{
  "n_experts": 256,
  "hidden_act": "swiglu",
  "normalize_top_k": false,
  "lr_router": 0.000293,
  "vocab_size": 2048,
  "norm": "rmsnorm",
  "norm_place": "out",
  "init_std_up": 0.0402,
  "lr_mult_o": 4.0,
  "max_seq_len": 512
}
Below are experts of layer 5 (counted from 0) of a mixture-of-experts language model. Rows are named router (the router's row for the expert), gate (a neuron's input weights, with its number), up (a neuron's input weights, with its number), down (a neuron's output weights, with its number) and show model dimensions 0-255. Each number is 128 + 24 x the weight over its row's rms, rounded and kept within 0 to 255. Numbers have three digits each.
After each expert's rows: a language model's description of what the expert responds to. This comes from a sample of Wikipedia text that the model never trained on.

# expert 11
router:143158154122127099169130150139124148154119072108125140153149116168154096109157085123131140127100142073142115148067100110106143120132135167148106133146126143143138110122087135099111136108129156094121100115124095100141160080089130090140124148115112090135123079138083123126111081087090124137150122081090134118169143095152112150123113129129126142120191123147168131119115146119111158115140117145155161111119119138133137144099103138103120129100116133081154106066146148102092127139141173120113100109121117119141186148111118136167099115111138182079128160109100124143111136171133114122099121151131121158134144151134111121110149133144142129094116171123099152151086141164104126097142163123103144161108119138144179079132126120091152160125122109177130127134133130122119110167120089
gate0:118149137141094129119098155133141129162104059124111140144133134140134114103157135111137161131134171082109107089123139096135161128104098163118152150117096121118118125146086127157104126126158191149155141155132106121147102083114137100120111117102095133133136085142152176173133146130106066104116114066077089117148128120141163156148184157142150128134156157158153112126107134127086167130129143131169120093146139120184148136146097144154141176097108127126140100127110131148135128139159146143116081132194123120108146140125153129138125109149123137111127116121125174100124129178142091129084129163133123078099101108128118128134136107136141102125158150103111139105098118146143136101115154151121143136121097181104115174105133097091158141103132117130157143141134105146145075126124119
up0:124128098163167144166140155142123159120119149128121108121157127183135131141142102145096119148132146184088123151133146150156120189123097128130110158150112174154109106142133115160139151128140167138105139109126157081135133161136118114120169163149137174099116081118138120100095105137090143116128149118140145110151098144106127090137100132100106151130127087126109134148106153139126067116085123105166102161128085136146177116092117141137130146133098144149108124132106117094132186162144114150135137141105122120091113118144079130060121139125076108092112103141140124132143184131134146130099106164122114112107128127184102143102146157109099140088098130119152105142123126162145112093131082102106120104136125099118133123107146160164138102137141117101119166100129146141120192130098118
down0:110120157106141142083113111104123095119143117119112104097097121133141102120164138115129103153145092113147118123136118157099075150085150173131080131130173150175145117159120141116104097149155165165111116111166153143156087120139111086124134140111106098136127144162106117122123117143138130139099137169137116132115101148178158141125134143129128113119138112119118128146162171112091159106098103110123199119165107119153120094162171107119123131153131127103134129124148144107163126155141102169110109148109140113107126148131103106135120118084155141108120145111153121118169157116151141149092097148175087102095144096144084078100151122153100138098092100135112139123174111154122110137123126142121122158076112107116126134126163142120159140124141099122117162086066133148153201120150109
Non-Latin bytes and symbols. Byte pieces of non-Latin scripts such as cuneiform, Greek and Hebrew, plus math superscripts, percent signs and table pipes.

# expert 44
router:102115123144126133090104100104151112137134131129099129094155094107158138123140085112142129152127108118108154112140118135145129118168110134147143127176127091121127110124087111092133134084148141142147160101132119178133152151098153166171131128140110132151113079182106120138114119082141163072145114170081100178092068103136093111094125146099157135142150119122165144103074119080111123145162104148106121153109076123122096148152128115127135108123149120155098155146116173124113108097068154164100133129116132119121153094145165163118149098134109159145122169148153081135149111131114155141153164104105085119130149147133140149122106134095126124140093117156154081100138123153122130109121121145129128104095108102158158116122157086130117140085110101126130109119134102102157104116117134
gate0:120175102130124129096145119120130099115166141137164135132127178094162127120148148123156139099114123131130094108094134123054122132111137116135073091133146154116138117123114154140106156216120102115123144089147159099159143141137139144128176105126110119097125134148128165110159096139170129120092146100151151115077140168129118108111146137120115102101149146142151115177130104038139118131078140138138116101149139130116164143125152119116144113140123135089108095145105106136115134127097082148131110108127145095134124171122134138135098113153153154147095137125143180148112139108141080144095141169147118130154098178129137113073124143145096130135157140177143130102096124135117155132131145127136119154123090160123098130086136128152177132139105176128146108137142135142126108166149117
up0:150140110126092133191120118127101126126111134133182147106106089118147101169134127154113161106094172157164130136134114110140154164097158139146132101080107171146153102133134129122142153161120114117127122144143201110143083080148123128126123147124107122137130201148113133170118137141129134126143125112163120108106096163104126068154099124151130133119153131114117117154127130091172097112150141148164109108145142055137149131133108125166123122158098173128096112121119129126096154129137136155107137117125136117134070134137141113096113134086134116164125104152133164111115140158105111142153133115154114154174139200092115176127141111154096096116131124162143111127128134126130123168110091124102131110114099133130115188132122091155158120145113153107174118129136158144124158148109128
down0:112124125145139143116110139154164127134136137161105129099110070106133146096126143104166146097145167079113174142134129142121114116111091125162127124175109152119130090157131140153168102119183131135110138106148148156120147116160161132145142093142130138157134131141162118165133130087140205145104159129133116150119070110086137134118120140134127146140166117170121115119100088095121132158162127161084094134128099082123122121133159123138129137152104129159111150116144185163100136111104168164075116116177117105136111122144130151122141159109095135158123141127119152124127137179106139139155134131123151140171165148106143152115129120124102104132098157152126100114115129120117159052139114105140089143135106159127144115126176104124133116081089097115129145143063108109144132118159137
Periods and sentence ends. Full stops ending sentences or abbreviations and decimal points, such as St., R. B., 10.4, plus ). and ? and !.

# expert 56
router:134111113106155109173142192151121144093081154080132077150107110140107121107160120092094146124093084144155129142139146131145138125099094112099170106117115148144141131105129090161178115112132113127095091128129117144165101163110091128159134117137116135129072153154122152138132115116098105156129122130124065129154170144128116125092165133136143135099105124125147136149110118173152120125102114142155105135119124135113104134135152136120124110089096114156089121111114150121089092127126137115090124078136120138176153153133150157133114130124117153132142142159124153131113123161162112125177149139134080123143141142086111146181088145139172101109149107120134165113127128145129108135088089157122096129142094168167134143144119129101150060129095115105102172161153141132089124092120116
gate0:107114115151104109164086152100125142154097120147145144092095145116089116093127156124134194105135095097153122151117137133163133141091125138121134114109117188115174136137125148132141178161097156103144118137109106146110103154125138154140121144134134114152131135122150131110169102163136116127154124147082121155144153127119160136098138137086151136139141082127144142150170096173145193129146134149102121158150107088079120130110108121137151128101145135130130145113131146139141121164086097138166121115116173130104158165135168103127151125129140106140082150121131149145142098085121155077149110111133124154127120179122103112186138143134088103166134081149155119154145130114123139106127128097141141124144091105131126141103126055114113126095113148125114147134120167133057117125141172
up0:138127154142108096100133116097114131138087135180115096130111113127107149206144118137119126084144096089112159118120134102135136142155112154122115092157160127126110107154114113114115148145153093132195129100147159138124115131125173166110150145139119130143169153131126143102109115119145145127100162113141150120101132186108151151173133151162090106152118165105130106111119100118118131115170105140128148094154118111139176082137119102133102190118164137149086128127187118121104165140137123140116098124171136147108110125144097125136128149135108113173164115142097118128094130141087095163120111124085125174123112157167188116093149156157144132140170089122154120134164111149128118125136098120123106099123148118121114116154168137112154144102126090119127156157088122147158130087122129
down0:122116169124168152161140129083154129092161135170155118117154129088152111153152195126117129204106113105125170132151102152101138088060148159103127168137138120140126132102134106145134169126155113165164097153123107154108115124147117122163142151143163114096128103153127118110113138143149153125134135128159128125181147160120121124114167131149157176125126132119142166150121119108087120116131142144086111170107129138141099157114142076202119108116122125101134132095109141142129098171118108161132147097134155150151146156165101128106095138104126108097116091097116111100146153118145147096104151114136149077145118151144100173133105098140117127134092130161150123120153174130121116156163141139121120155142134110112148156134101139117131166156149151158114071122119112134118122127116122
Numbers and quantifiers. Number words and quantifiers after articles or prepositions, such as two, one, all, many, plus high in high school or Highway.

# expert 45
router:092128164140126142122115165153147137180145119066106152105115126181117074182152137162128141121100102124158120121118161168122108119098112157142122127096108129102105144146147096153134146094084144134125156141115110130138130119122133172068135113137157118140139109121145156112124117150128105123161107148132082110149146105106127146114108101146112125161103165135123147081124085079146164136114101152140157163138113171114087128127131168159107127111162140109165120138158134106091128066151109123118095126135155133120113129128138093110117136119118126101142129112128180135121085098123101080141133126131124107137126132079122125159165119203143098144170155079177130140093121117107123145101116133133127146091127132157143108145135119086151155134163140124087146164108137108123108108147161
gate0:114159161110073147128117113128095138100103125115100104132123136124109145120126122169125149120136165087162061106146166138131127124146125119140146131101147148172127141141139132157108110108096138127134151102122122082113073124104134123119153106136091100089135168092138100172108138095119129130120125149167154158147129096118149142118138152105109137134153181114121151131131135140146117130132125147132092130177122141122110133143122105073122140104099109101091140119144120132077122052102134110168087111185133135139114134140139107150140148112085132103125075071121171152146130127146104144123139165147128102076144100162116128144161153158127119136151093129122109112130162101169092148125155107136144127144140096137176083106109105163142159159130121113111130103052122106107113137128132
up0:132119141148160125155143125138121123107118143091173083133070156152152115139129132145142137190089128104101127037085143142123157125130110167138172133130122129134173171177155129140105141136118096132118139162142134151142141120137104128145077145172130132127142180116142133107103104142131135170124119142105150132163185129142154070103129119144123140136100130108108115126142120106117140153181096141139159161097148146125130111131146141122113119147159143124103110105136165126161112105115153106115125144111099140118123122137140127131117116116107117125111133140178167120103136082120134110096137126137114099164141161156127145130143133116107104088119098160137096141090109158130102161136124142145117185150131141140140060145111079175189128102157100158087158128137102149131144117108100
down0:131108139124140119139100142161136118110126089142147115137154129111124123171150134150092138146106107138119117127112071129113169134088152163152121100145088101131165051119138144168107135083107138126116141162103132132128135142122173158156105176128143136092135122103124143139143141148129125150153162077157111142163091158161134137139177138131128165140128107128109142098089123147065135147124131130136138126132123106176122115108141114157135135147104125161153118175110082168172124155145133182128136112128117121093145109130136130113135095133114111099127127151117077108144095123119121116153124059098110161109122115106132082103081132137160102119117140166157160138114150147164166096139104123135125098133126156170110118098099137150074117087117111115103172142153161170149143116135114
Verbs and -ly adverbs. Copulas and auxiliaries such as was, is, been, became, and -ly endings of adverbs like periodically, widely, traditionally.

# expert 28
router:126134125162128137131135090121120144108126145117123113113145134094090148077121162104171129094089157155139134151128140142106091143123109074157140109150155082156111141144173108158120114119179111178126140132145116118123161096132141147078137108125133109134121130171169111112169120137139170131154144167138162154108128112144104142116120167171157173106140144107161144122104134099126112097139104123148172129085162135111107132154150124182099148130103112129103088148127148124138125090096130139115162112104120176129117146122153092148125097141135138124119181100101148099143165175154142147164134094130144129137182116185143116122108151100122126102114132140122096140123102136157106108112153132144153127169160124121081117145153157108152106072142124125147139128101127080113156170112120
gate0:139147129123088085121081104153118084108106098085146133138098152131133149163119087143095123145112098163145146101132118121123185151103174121141116091144136107177059117131125159131141119157098122088068118153162123116147168119111176124126090120078147155151124122150115120159137087130160094152127146119173123153109127143122133109125144111141152155133103128152142123129077117089111130138098122127123127162171137090153131103134123097119183110159142201134128144127102151115129121118098142173080101158150138142152105147128109106135103092132118105091133109090129114138125140110123149112136109135115104125145162115092135140134136151104142096135177117120106155125126102108099114084120116117127137146115153124104135111082101121112121106161096139153099162113144096104132076117126103
up0:163109096136148177140126144110119101114073129092107104132108089132146116151094144150135131173109127145141166137152133166149190152135100148125113159130119123107134107141131177124112147135117123149111119123157176124138097137124102160168171119155156132161168121099124122131159108166147144093108132109120168152086135122117117126134136138163151149165126148130147129150124163154133196094088104103130093134124124135125122132103120132101177120135136145141131157075147151151141127139113092137133141136136132109125124122126120168121140145127119152085080132141123125112114174179143156141151085102159173093114150111126070140135136142113131153106164127136121163103138174118151125119137141105121092167063093121139103113109127153065183132122110102151140099153122144112142132105167130
down0:115143104098190079152125175103156137126100150075124109135125060104125123135133110087128100139172119132162119130144133160107154082119115179087172140114134050124139136167100133143169147095110149131117107119124101138161132139155136151132127162143162131153161074130116121136134109138137121157147084111106112120132105108118105120119105155133133120114135176151147149118162102090106109101112139134091136136125112094137158137130166127134125084150130102106100090132110097095130117124095120100102141132162099140139128127137095103131128149146133121118119094126084162131114154102146153130117158123137128138126120109134102154136128138093114127146134145130130125173125138126131115149104122107098137114139127128141129097050122150088121143106138092090047112096126141179147133165101164
The letter l. Pieces containing l mid-word, especially l, el, ol, ter: del Potro, Apeldoorn, establishment, Taylor, Phelps.

# expert 18
router:170128135131103148119140133138159097138122085116054131133078121091159155106095123159126085118095101141114078145113166174131104112089110130093163153116153136122171098143159096166153134114149137150108101130103082135111128106114078139137140136133106089121153066119135125115147147145169147136134133122069114158148071104139128127105156122135119174129143120101119153085142096115132165145122140101102102101091112151148116136096132117129175130101131120077118134124095147172115106097136153110114090139091116141158085109087112119144106098131108106148132123118166150121113123160114129093088154128114101090111135118099135132158091136122137105132141140106117138084089124082099166157105139156132134128143110138098147121131133128109139141122112111120117165084127112135122094108130107
gate0:159142129131129122098102127111099108125117107120102152177111100129147104140132133146109106132134119108145127091109120107108111127102128112125135089096153098122142142113107109122136113132090160126131157167128159144152117112116132113129118128103114108126151133135123138119116145129131121162131148139167159093156099149085103131106126125126115108106130126135148105092149118108160114120171154125110104134144126156156141167168165197141144114105153142091144147112141118180149132145097104091194122107135135115097147211100125097127176134165140119134073144123150110100164101100131123126097140152137105159128099136132101124181176132170177095133135109103113133122127137090101107117141106120107179128105115159149114102148124147146140083185092171192109131148115078106108098125141092
up0:112089103146161146125114111140124120135120168109110115129096144115090135109140110122144112132095124100085101140086115144118102124163093100131149141137159120102108126115163148163089174117133122145140109111130118113120108124096096102157148089128161120140119068135137122103156122167152124142148146103162117118149097140136122127079141111112102147071128138107155160080119136128136183143092116102127096135142128124155081191119165106145149136116147146104137165090170118118109159114100138071155084101129082158153118148141144147151133132187172104095117088145107120154135143114133085115099159119111165132135140134137097097142138133105123105151139131120135110111120129137132145179116131167143111126114079156122141106123178123121093138142079069114125113102151122117126153160162134
down0:123139120127127126096136146146132158095122117103123138143130117152135157135101103159133165085093127117134170118170144122117117131144108148097128142179131110125132100113103168138077143145107108108133098156115137115165086139148187130141111162119126192143084179113134128156091111128146138120154137140112146131147125123129171143133113150156109115116100155124151115087131138118138111130116148152069141115129099117090089109124131131152151161112118100094123145119110111126133141149136155140139171109067112142159079100110140099124120130151089143116100128110137124138135073128126118148126166155182124133092082149121148101093089113127105135109090110137127114124146073135119110168182074159107107084128126119119157113138086101087154119146108128102116138157104101130080115099175149
Capital letters in abbreviations. Single capital letters inside acronyms and codes like ITT, IL, FRA, LPA, plus closing parentheses after country codes.

# expert 63
router:130109092123153118119101115121144167146125144155112123103134143141140129158117123168122132178120171146103139140096147117158125143142151129097138152109140162162152145077098129143133123138077190133127136134136166099162147139126143117139121139130151133097164122104112133124115148146122141124095180123153115144142158159094076139135135146082133112140170123097087138182090142107112106125118093156107103109174152093117149140103119129147080148179136155137124107111166123130151101135127084129141150108115106103183090161104126151148097087109098093139065141120142133143096145160140121099133124128110086157139116158123169166137129102113129165174125097124083162153115128115152127140141127139133128091114122145122173169166147122102149148103134137150133167148126124112160173116160134
gate0:084141093129136155125110125158168142127112156159136120135123113108102075159161134111108100125138132135125123132108091177119116120107116123129160079116159124146093162188107141111131126171136124130107150129156103168117181122157122097122121133123131075118107126113127063136143096100137109139118112097141132142118079157144091120086101107117115149133085144127152105171143120173148110139155150140104135123161118156117131128108139173139147133141126117157119080096112099135126145116155160143121137122104109133157180194149119101185143134159124113107142159139127156103163119106123120134187142138119111118123152155094113095138124144157075139115098094111116130092142163080134074154072114113108102163115137134128096085117128119128115157142091155165133132126126104123143135109125126
up0:087093130131127094134147091091114126076123106093159123145164103094085081122136113175106108104087159143153115124140120137138147128155152126150117151122078109155089145140118124168118133172136143138183141078161148148118139165151173161101151147139109154118102151118132134110142154155120160126112134125156109132152154148136131132066142131147114104129121074114142105085135139142146133113114165164127106116121136110146142102130103078094135173137111127160168150108136163135125101160133105143138103087123112105161131106121156103133120157166125140138109137119122094101125137111158103192162134092165135122083158127165103116101116138135118128111152118102123114121118169131138153144105123102126120126116097104118111148159120128163158166116135131177165163143155129112065122107121161
down0:120109131123100103153112114129113131146160154101124131136137120131126123115117174167106152140139120111113154086150124101120124092149165111168131169120123133179152123136130102128156145139128113104128170112120147136125135115140148091110104121131134138122143131077130133110166123140146113128128175153133169131167127079101151099140108108151133113155167115084117132045120123086142096121120169151097133110127145106117147100132108127129165136159156131110145106075134155146137167105143070109089113189142116137110140129142153068109086121120102128120127103127126093131132126129115110127122089165105150118137159143106111079142157123108094138155089153152176121135118091077131108132095171155093096143106144149138091102115169141071116121136096120122107141123080137133136111118155178
Space tokens. Standalone space tokens split off between words, usually after the, in or to, and as empty table cells.

# expert 6
router:115176115122173149148187119129156105117122126139130141105112137171144111116125188163149134083134145161162118151134103153144146138160143131151151120091101164084150110089170130121116112103145085148097048142082106151099151131125118102097131153103159106144113119102173123122096121107139094114135095103110118129133152095139148111122165118127154147162114139170147143107130099148150139148138138129111115148128115172141083101154112123118125133110127127139144111099106156097086111144120170112089107147092142072143127138098100158146157104116090159139170137120113134135149144126149116139152124166183154156095129165123102147152105119134108124177141132114133113148136139088124145119109078153111149126155108162165108133126105121081155093124130143109116155148156140099103124118146139
gate0:149169127156136197097168117130124106183152131114167138111121092193141139118143130126172125112157114139143120113197154084113127140138122097118131113078140147083111104101140145170110119112129143113131127151116134140115104102148165149125182151107133157112148113125139128112129148131111119137127112170158127132134140130113145164163137090117153186089118126140147122135118107129139126118143107122148152163116079175110147093128115148129130180137086121123090137139130089099155126081109143155141136122152127147161147132119121142146104137131136119135133099170131132102150129143161147124094117142136172174147146138157122118116158135129132148186130137139138119163123154102148153173138172165154105131123126131124117131090128150081177170135155145131126071168160128088148113112163153
up0:122142123143147082163149104143130122138097101171117161085110112110096139147122154148129171131135168112176137127123206109177142129105161128172099131100113166152117140140112127150111132130183131087092150137128140108141155120173107165101096127102124147138137089153149093160150144126114093130114109102136138142129149083123125115130137141117095127136132129177200124136112105135150162105161158154156135079139136117163101089123145155121130103140114141123064104123138152129059134123139130126141166129128138168155178147125121103115160143072116112183175142118156137110127114139112139172106124126089121130143141174124125155153154098146123113127121124138132128107164110107101138132118108145123143151132159139106117124095108132100117167176150153126121126136084135110131129116134110
down0:146147137086153142145064145137108121105129121133116145121130094163166122157190131139148139100121119120145140129119117085122116081144125085154113125127062146106146150075146068123112136135139135127146151153122111158172127147090129139125132138151122089101127171136097149117157081110133114090147129118122172117128096098156164078123109155141127112155158152095104104144125082118161114111128093053149153054140132159102130119146173125113129159079104138134173136131144137171123119113130168133134159163143128135103113146126149116163113089150149135114132120137160119155123135129119084116133126082113090099151104104119135143177161114125145119104110101112107127132121099094138164148110136127122133132159152143136168157177137131131114124118119108096150115130141124128107104144105115
Adjective and quantifier words. Adjective suffixes (-al, -able, -ous, -ent) and quantifiers or numerals like other, some, new, two, different.

# expert 52
router:137104114117087093137159097146118143123093102118142104120150137118153137107110145129103082098105126129114130135077140161116134101102098122106166147122153121106144074162183070104137149106143114126103154094161115147110118109161138155143129169145141148155101144111134117132149174169145140156130130180151177142135080140167095126151128140128116150113127122116128153140132077136120098125085133159121115142137117128131106151148104109121145118143119104113125118107128112154079087143145097105134090167106153103084125155146094154138130103110100093128128182162158129105133128158098128141131152138131100136129163140155063121084105097112102146133131121097148131100107150151121120147081158111146095161121111119122139137087145112155154133122205108083109142095146157140136098143117133
gate0:143149167115113124138101143134157111130189164163119174151126158126098104115191176118105161143136111136124131106143129095136106145141100108114169103121088145099141112133130149133108098075099123091128152121048137089130157137165105117091134131165101138160153100128127126121118080132112122086159122140163144132121157155152105148128129089159130108156135132109099111105122119069143124134136148127113158124122102094118131160118144110113103126135120130162153121128153144116129120139172105131110130118101143149133072117105136138158127139126149166125143104137126090149160108109173141119131114120113140083128136141114144168154122111135167169073110142133121099096104126158153115111100153185128143110148129122129110151097121084107131141141217153121093140162138110111124124108094138
up0:132097131133090097119124160104187144049157115132116108149102129123158104113139100141146136087114103151154129101126111156140100118140089146118152115122128158112167094116153097146147132125108117144085129107143190141111144138146101152145153135130151126151108093137142126132111114148107079146128100176127114152127131147152122146125158085106143148113126061088139118163169141115118139151138111141140152122150154145071108150117106106135123186112141180172159171158133144123131120089130121134110124122122134173146098110084146124118088119107130142149102124095130157123147122140106101116148084160143151134139113097156122130155135120127113099132137144179149117126105154152141135138108122129179082090124086108111157177142082152110109114121145113170135123163092171135124144141106119
down0:119143136118111099155144118132141130103118103156153121170132137149096183198139145138113126138173135144125140118124106107093135119151146153168127104122126139132101118092153097132129150111131114113131128158122158124127117180136162134101171166121158144128137155132091145108140168076133118141124091168169149081153063143118151152121130112121125132111138096096107166150133137121154157092136133136123140124132145126115087155156101161159124128107075178122150130122148156135106124162155161090109130127109158163149148140100160093153151159145116085127115171161073130102106148062115098107126124090161149126151133143135127103114113115142146145081169096150122147119104162114144165157121146095158146175142131124106134127137112143167163111132110124094146132135089127098102145150140137
Capital-letter initials. Single capital letters starting names, initials and acronyms, often after a line break, period or parenthesis: K.S., A.J., U.S., UDC.

# expert 47
router:149119132098163111091156112087100110148122138124117101143134102135097086156134172169134078142125164173098146079140121124114133124155101145127104139098122123129140145140101117122127097134137143173121136167129199127097083123106127123163109109134157178113132105135116112146163087152123100120158146108173117104129058099147070104100141125133124115100118145140113145112143146148158128152089122156152144144153165165110111113139139130139168089105151128125112114121102112123125139167155130147115129090138088098166139112172153142146126108154119134155145104138136085094130129134179109140136070117163100127158132145116088140120123137138151136111123148171098145130115133131167148097085116117115162098155118120092126133081137118127115110153148171089125153141179098119104123122127115
gate0:153135115128131118116084145124131115096128109121090092088138111128100095176138149124147129175170157098117133146112142131110096125105115089155126130138088125158126107083146120126095162141163104163127110142146159105137089160120106109120114151129185141086129148160104117161124114144107153122132117131112110152156150148109132127148110126109162101127102121124117131085168092150191084125144123143159115152151081137162144125145149073098080149101156134180106098120121097152119105089130113082114109128137067087121118162144155135125154123162111146083115100132107115127139135148122118095121148110116100088146133108123115120120099144151113117167159154137128095177150109110123113090142116144125156148160117144101116130115139134125125094070100142103167113141136124139117138189155105
up0:164093113140106128138146097093135127110125176096144125115114102147104116153148151103108154097100098117144124105117146093112099095134139101149146143142103119128116088138112143142146114096130123140128122150068100124085115119127110118155137120107139136131125147164141128170117148147112139103095109137126095120100110120156127090126172123123122097146094175161114139204103142135177103104162136132088152167146144117150118141106087172138132157101129159121091180125156164111101138114133134139108126145182101151147142100162138106092167117167126148124153106127123152117152133152130119102133176124103135167141101117101131073110123132129141116093172143083121128134167179106155158133108120144168163124133160075157154140125155116118099161107111091170113086108120125136108108134120137
down0:128139131123126141143147165101133119114139160157120118119142152117121125087148125102159127169084127137145100156146113142130144092156131074120121101117145120133136114125122132147142115105123154119093083112140092113152099154114164164186135072148106163089163097143129121151157110107137148121131079116109148132103116115131143133093117110113157134165110116099122114156121098144121117176090107123151154132085114151096145098158157149125077077134074152120133146162171175140127104132123140122079117156168124100092105126141165146111145136146105147112089106118100150090121067166172137116160160120134119130098132124135149142161164128153108107133122126120190166106100104139111071152107151128144109127155150147122092120148142136168150124143106134151115136131100121102089117149154105
Prepositions after verbs. Prepositions following past-tense verbs or nouns, such as by, to, of, with, after, under, before.

# expert 17
router:121114127099123146096132099091122129131150131101130130132153146104192166115083093165122068111112157155132130102101151152106136108137135098133151098161163143102144108154168091107123153113106197122153126100129145165097132126128099135145145160159099124116129121108123152111125145131139174166127163161102182097155074107160083158138154138142110165089126117106133138146153107139151104103125150111144086112123133143139071140143117126100159114094139103157142131126135095158149098089114099099101096146125125149097161165098108131147117107117125092134123161115158146127132117163122143132112112146121089100114168103158126104111102122118146164149140132129137113145113083154138170140106125141141124139088098136130084111131109116130109123144112093082086080101145168110119109107127133
gate0:161119106143145140099122096097170128133165164142117085144119167128096105175142139105129128124103153112140169111145113135143077164143149106119114094125160133125113121096135092128073148138137134107123133105152099120135086104165132159114101147122139165163117137122159121068115165137114099122178114162086121126135110118151099129087146136148108134117141162132089135136095085108154144159106162158125107150141129115137130130149088131115103175156104135117146084159168120130134114137122111152131127140162164123138092147126143141082122111118147142084094114127140148178108185112127134116056156117127153139147140146143102115104129095123155169104119132130155165122146154125123128163117122118128079074117125093153126151105138091141155162118162158091139136161139120145111167108123156
up0:124107132156098177108132157114110146136098122157157142101101131129145186146108132164087115113121095108080146127113112096153147128132071124122115124096082109114142077127162143108138166120140123128141135099128116109120077110113126108113123148127155093137110145139146128158157116127096118087130183110153092141111137110135107148129130139167112147114102120079154126112133133121136136113073123111137141164103116140136069101150155136143120136121150131129139148172123126125120142136127175096109129126112071118092134164140138124098144190118158119117132130134093127123145135145128103118152135136143108145144113126129117126113146145140088124107108087144132113087134137123149155105076127119162123188042103178120158155158111117093138160147132052121106102144123148158158095153114114
down0:103086119107114123087090140104198163187122112108118144139109133122117181153127134105101136171092140127128097141131164160132134089127105116141106115139172198100139141070134165112079090142158105147157187124097108145146089117124132125148127140087155149063104149141144144131136142158080142128114126081162122132142097119135081108133105146150116128110111135133152149118138129156161132097126127127113167124110114143112124104096162164146101085133128162135108134111112088112153111143141129075115139123117130140097133132097113157139139087160130130145124122078114138135130103134116119162160179140122086076120150107105158140120119141137137179153133121107132136132153146122077112117140123109152138110113144102103147111089131156112157112131111136166138148135155135130109145110113117
Capital letters in acronyms. Single capital-letter pieces inside acronyms and Roman numerals, such as NLM, RNIB, XVI, XXII, and position codes like DF.

# expert 10
router:157086134100073101101110094071100113100076126154129140109148157149094140182147124137124099117121118114088078113112114148107109143122106158153146143135122117137153134129139155142065112124142098126159116137119189132163118104118115111167153135111115146160142134119111135170158146135140131089132132138177138127128085098110127122100107112100103174124112112106132134105134140112131134144083090121120110150137146127090077118110106096100165094119156111127137137099124115133123111114131135109152118138130147100155072128132120148128130115095097156175146139104134149129157104148150122154092118096124092163138131176153122144114130156118141098179144175140118099107167119195131164096117098110132125119107113122102142140139146110171100130123164151149122112162160120102182103113152128
gate0:159144133114056075122115113129155141093106164148119131120130127120120139148136091157134121157136061085148122108175117110094154104130131105131139148131138129176088175123119167137110122114124138157075148122082138134098146151126177101102179163103125134149125089106107081148170159165110123129118150132179171103122105142157113147101118149151181141137109102119111127150129132090116139114134108152137161142086095133107114123132169115133115158109102105145162132116119138126121138112137111106127093155099141112146151105138120131094124117139147147148121125132130144110118132129163116151097113119136124157085145121144131106148143140143152119155156144111078091113113162172098129116114125136125125149102136175111129158136152095144147181142158132205121080134119109136175092134151123
up0:145160099113078104109100132107131147126080114145147077139119129144133134173111106134154140148085116110172096152120061122127140117118152154104140136127068095150088127091141145090142121040138126117124160129120127119131135118114142104104106155107129121113099155107141091092113114119103099129065109086110105144134143113139137108119123125155131128111083125124142171111155130098091093131136118105124172098114139148133170134134141150130140180129130147137140149103123143134153092131142091147177079168146164119133179145091134136168182151101116136148115117123130156178139137177166122128086091129116116150124156106147121115121129113152119116155121146136140098130113171157135120106145100137108160113105133120106139151124110137155130128102139134102181124156116148147149168141126147
down0:135149140119114157090122073175135113121157084138110083173104110135135087127114173135115083119115137153088139160086137128141122127097099117138104126118187153083120124110136135140140144092159112101099119123127128160119121138112123108124126108200160159156115113094148126117080151115093140132139152133131149142120104102105145108104146118078134094130091138166148116121124153126170130118113136116127110128100173168133146096146132091104152156143116133121125137112113120134190126159170160159169119094109152105183124116115139156122146135103141153163099126183137119085113112119169154127148082125165127140089114164099138119124164133119158136121122164155119093128120124123116175096102156129121102129143113120135111095140140159095110108119139147138095146153167149138128180132157141
Sentence-opening prepositions. Prepositions and connectives opening a clause or sentence, often after a period or comma: in, on, until, during, At, However.

# expert 40
router:146120121099129086088117161132109098139083141099125111108106140137083108151144107123121128155119154093119145122151156105120133153164094159159123134115111093107093160163109118102110095114108151150118132119146171133092106101134122089133092146088141156138150116135090103126153103157125059143094172168177109088167059111138145091107094168119122125116111126158112133113160137158099144122150142108160132135135161126084130089140122130132138135135151109096109121132131139129114136145155138130083154116136120071131154143167120150127123113134139154129149102140127091105120122126144106158137104142144091109161120153131091080121149130126118138112089120114068160145116108136119160105085105135120174131167121113117129103078158104106129153161142122125141138104161076115108101110091141
gate0:132132137140163138151179155087134107140138130089186176132091167159127110120127133125136089143110147139121153101131098124111153154177105125110136108114146154128148098119127083107140105089145140128158136121103110138118075100150143170158063094094091169126112145129098158143141111156127154106155141134111163137165127167147133135133141122156138135087136154115090167171155130150179112152127111097125149112140127109149075113103135154148118132124186136146155136103108130103159134121107119130150169129152157109139126128103103122117138117145149112089140113158117098119118132126140131121103109157154139132151115129118166188158134151132104152175141109160143109153141099075110151140151162161112153139141154147132123132136190153152086161118118107075122129126110155126123139128087097
up0:122145125118141134181152089129116108133159132171080121143105117132127175123142119128138122171182157150149111109142135134121131075122115095170079104144154154102171106101087131086135146162097120169114117124099127105091078109096154094113128107105123111075092186110133119093112131124146128124148171133084150092172135140121178094136104135105131134120091140087121157116158145092145106109104139096121108138065126140130128172130148129130141071134162142160128125149130131138106135118146118125103157135137118137100104141104120096126169139104103151134128115147142149135122115117096155101114127128118106147128124157119120083116127128124109136091143154156113136123147142131149094157133120135108162136123104128081115119105150092117135135113191128089113167100108181138129122139108181
down0:164139137103098097117112093131140140149154155103130166142121119135136126129136112155085127105126125124132123097134126166102101089107116082154152133101102131145147110133133133130107134098126149089125161161179152118105086074127118104118189147147116123120135117149111120098148111094149098144112160115107157129149165132107140164136137171157096058151112122130151106137132152090108118107129156132157099132167142154117182155104115177131142091094116150122101145122158147096149117101095160124141073103114102134182149140133124132123121146107102135073086134167087128107166136191167088151109136108131155149119141125121120141084123154134117147091130140106127127125193122158117115129163128126132115114121097094155145116132094157107111132087135153136121132078143131125158130149133115
Prepositions after verbs. Prepositions, mostly to, right after a verb or participle in narrative: withdrew to, returned to, heading towards, into, from, between.